Weights of a small mixture-of-experts language model, trained from scratch on English Wikipedia: width 512, a variant of Muon for the experts.
Below are experts of layer 6 (counted from 0) of a mixture-of-experts language model. Rows are named up (a neuron's input weights, with its number), down (a neuron's output weights, with its number) and show model dimensions 256-383. Each number is 200 + 40 x the weight over its row's rms, rounded and kept within 0 to 999.
Before each expert's rows: "comes before" lists some tokens at least twice as common just after its tokens as in all text. This comes from a sample of Wikipedia text that the model never trained on. Tokens count by the router's weight.

# expert 31
comes before: "to ", "5", "4", "0", "9", "6"
up0,201,203,237,169,203,244,190,192,98,189,156,174,217,187,216,178,230,137,237,219,152,178,243,200,177,215,244,213,213,195,194,191,201,190,234,137,228,224,162,171,128,223,204,193,225,226,242,234,161,178,142,166,153,194,201,187,272,288,271,270,134,209,242,220,85,162,257,192,174,194,208,148,217,173,166,256,209,277,145,161,157,193,206,219,200,199,247,194,203,170,219,197,214,209,172,241,232,245,219,201,240,182,204,191,276,198,179,143,246,209,205,285,283,316,189,211,260,224,244,260,198,167,154,256,178,232,113,224
down0,205,297,216,242,235,222,193,210,178,126,189,199,180,176,225,125,203,187,119,198,153,231,221,265,201,137,261,182,231,129,234,166,202,172,233,283,204,174,203,189,210,149,227,168,233,297,169,222,207,110,262,198,184,184,200,158,191,234,223,182,258,179,224,168,204,204,203,187,122,177,215,105,211,175,188,206,182,186,196,198,160,204,153,250,218,165,154,229,224,199,180,203,217,237,163,176,219,220,246,165,150,178,185,147,254,198,233,174,257,201,170,171,202,287,213,224,137,166,163,190,121,227,230,188,250,184,157,164
up1,188,227,192,212,162,160,219,145,206,216,217,188,238,235,150,154,170,153,198,242,164,206,168,192,172,163,226,206,149,229,212,288,182,150,215,148,140,223,247,157,219,174,197,217,164,172,274,204,239,166,194,235,234,157,175,288,109,301,217,172,160,217,258,250,157,205,194,191,218,240,195,212,228,200,285,250,235,148,167,146,253,199,116,264,199,174,144,148,208,241,231,171,171,201,191,206,208,157,148,206,218,231,193,168,208,168,181,154,160,154,209,176,155,193,264,236,237,201,272,246,212,141,154,189,286,217,238,297
down1,180,215,217,187,165,158,287,161,155,225,211,173,185,233,45,234,185,224,228,273,198,210,226,234,209,212,175,198,143,180,219,257,208,195,197,194,219,205,220,237,202,164,307,239,213,242,224,248,210,228,193,138,119,176,235,206,205,187,187,237,167,163,228,291,223,241,226,209,202,177,188,263,176,236,158,248,212,249,254,195,241,229,161,150,180,164,172,222,134,175,172,148,203,183,239,164,143,224,170,208,232,145,239,168,199,208,239,129,166,216,231,199,253,160,288,175,199,266,203,159,247,249,138,190,167,133,163,188
up2,144,225,165,249,260,179,223,213,170,211,156,174,250,171,123,206,217,139,229,162,189,225,204,207,197,281,309,193,122,208,180,258,217,208,180,171,231,229,275,222,245,212,151,153,157,209,208,93,171,183,167,232,223,204,126,209,183,174,187,206,186,153,270,238,191,306,206,154,210,170,220,231,195,195,185,206,244,207,161,191,187,137,217,213,171,198,181,195,209,253,132,175,247,267,165,242,214,191,189,143,222,210,231,164,164,207,218,261,217,156,194,176,158,192,290,136,184,224,158,160,235,274,157,180,237,166,270,152
down2,152,179,269,177,159,255,235,208,92,253,162,193,198,156,183,241,233,212,216,197,228,183,148,199,190,221,203,325,157,118,244,176,151,146,176,216,206,137,240,145,226,182,212,215,262,259,162,169,178,161,223,184,157,235,139,235,234,159,202,279,189,163,144,181,184,191,214,191,215,212,242,193,199,215,182,253,194,273,187,199,222,186,213,173,248,182,248,274,299,115,223,241,157,211,204,180,229,239,140,191,151,217,182,165,215,180,185,197,190,193,159,250,261,207,203,255,179,275,181,232,121,194,160,172,190,252,197,207
up3,184,210,134,222,251,236,178,232,163,185,258,178,193,107,254,163,222,172,232,235,222,239,242,181,158,197,231,230,203,182,223,145,210,261,167,129,139,172,315,230,177,201,227,226,195,202,178,225,181,218,230,262,165,250,118,246,286,207,256,95,226,236,230,179,232,235,170,235,266,200,182,210,143,247,225,162,264,183,201,266,208,167,192,190,199,251,201,225,185,192,112,186,168,245,246,247,149,224,135,257,268,194,159,181,193,164,145,175,312,158,211,225,197,206,220,141,160,179,178,231,246,130,204,248,194,279,273,234
down3,213,220,169,156,175,238,229,227,204,170,275,213,189,213,133,208,217,212,194,248,130,181,188,201,239,189,213,250,188,209,211,270,268,240,298,150,214,124,201,165,118,72,205,240,134,198,178,172,284,190,230,205,206,177,244,154,210,254,226,196,155,292,166,236,229,260,193,174,179,203,193,176,142,185,233,231,187,276,200,218,305,176,143,267,199,166,253,252,179,239,259,194,194,161,131,165,104,276,196,235,218,225,275,149,247,171,204,210,184,185,246,218,190,167,244,221,193,147,176,153,159,249,203,174,215,228,239,115
up4,215,271,241,190,209,170,223,216,194,226,206,178,267,194,169,232,266,193,173,203,204,197,229,200,198,173,205,264,178,222,222,256,220,246,260,212,235,132,237,177,138,224,178,247,202,248,145,153,184,239,236,196,251,236,191,182,242,180,279,209,255,210,200,148,241,184,201,217,230,252,187,155,249,199,217,220,236,150,207,178,175,196,192,122,104,145,118,97,195,274,197,132,230,177,182,151,217,195,214,224,206,192,153,163,176,197,193,135,238,175,260,191,192,197,214,188,244,193,159,177,219,105,284,156,284,240,202,161
down4,205,239,250,148,173,236,177,182,268,232,273,270,166,136,236,159,187,162,114,242,138,185,190,252,183,187,154,191,164,214,157,172,172,198,187,212,204,237,148,171,256,239,253,177,170,220,283,157,176,236,154,221,193,233,149,217,178,188,182,209,222,209,237,196,231,181,230,236,193,148,188,152,168,214,221,196,211,239,173,183,204,135,244,221,238,184,151,226,232,209,222,133,167,167,220,220,193,258,173,214,208,197,201,163,161,256,215,244,161,236,261,202,172,158,213,252,215,160,192,157,197,226,185,279,215,233,259,238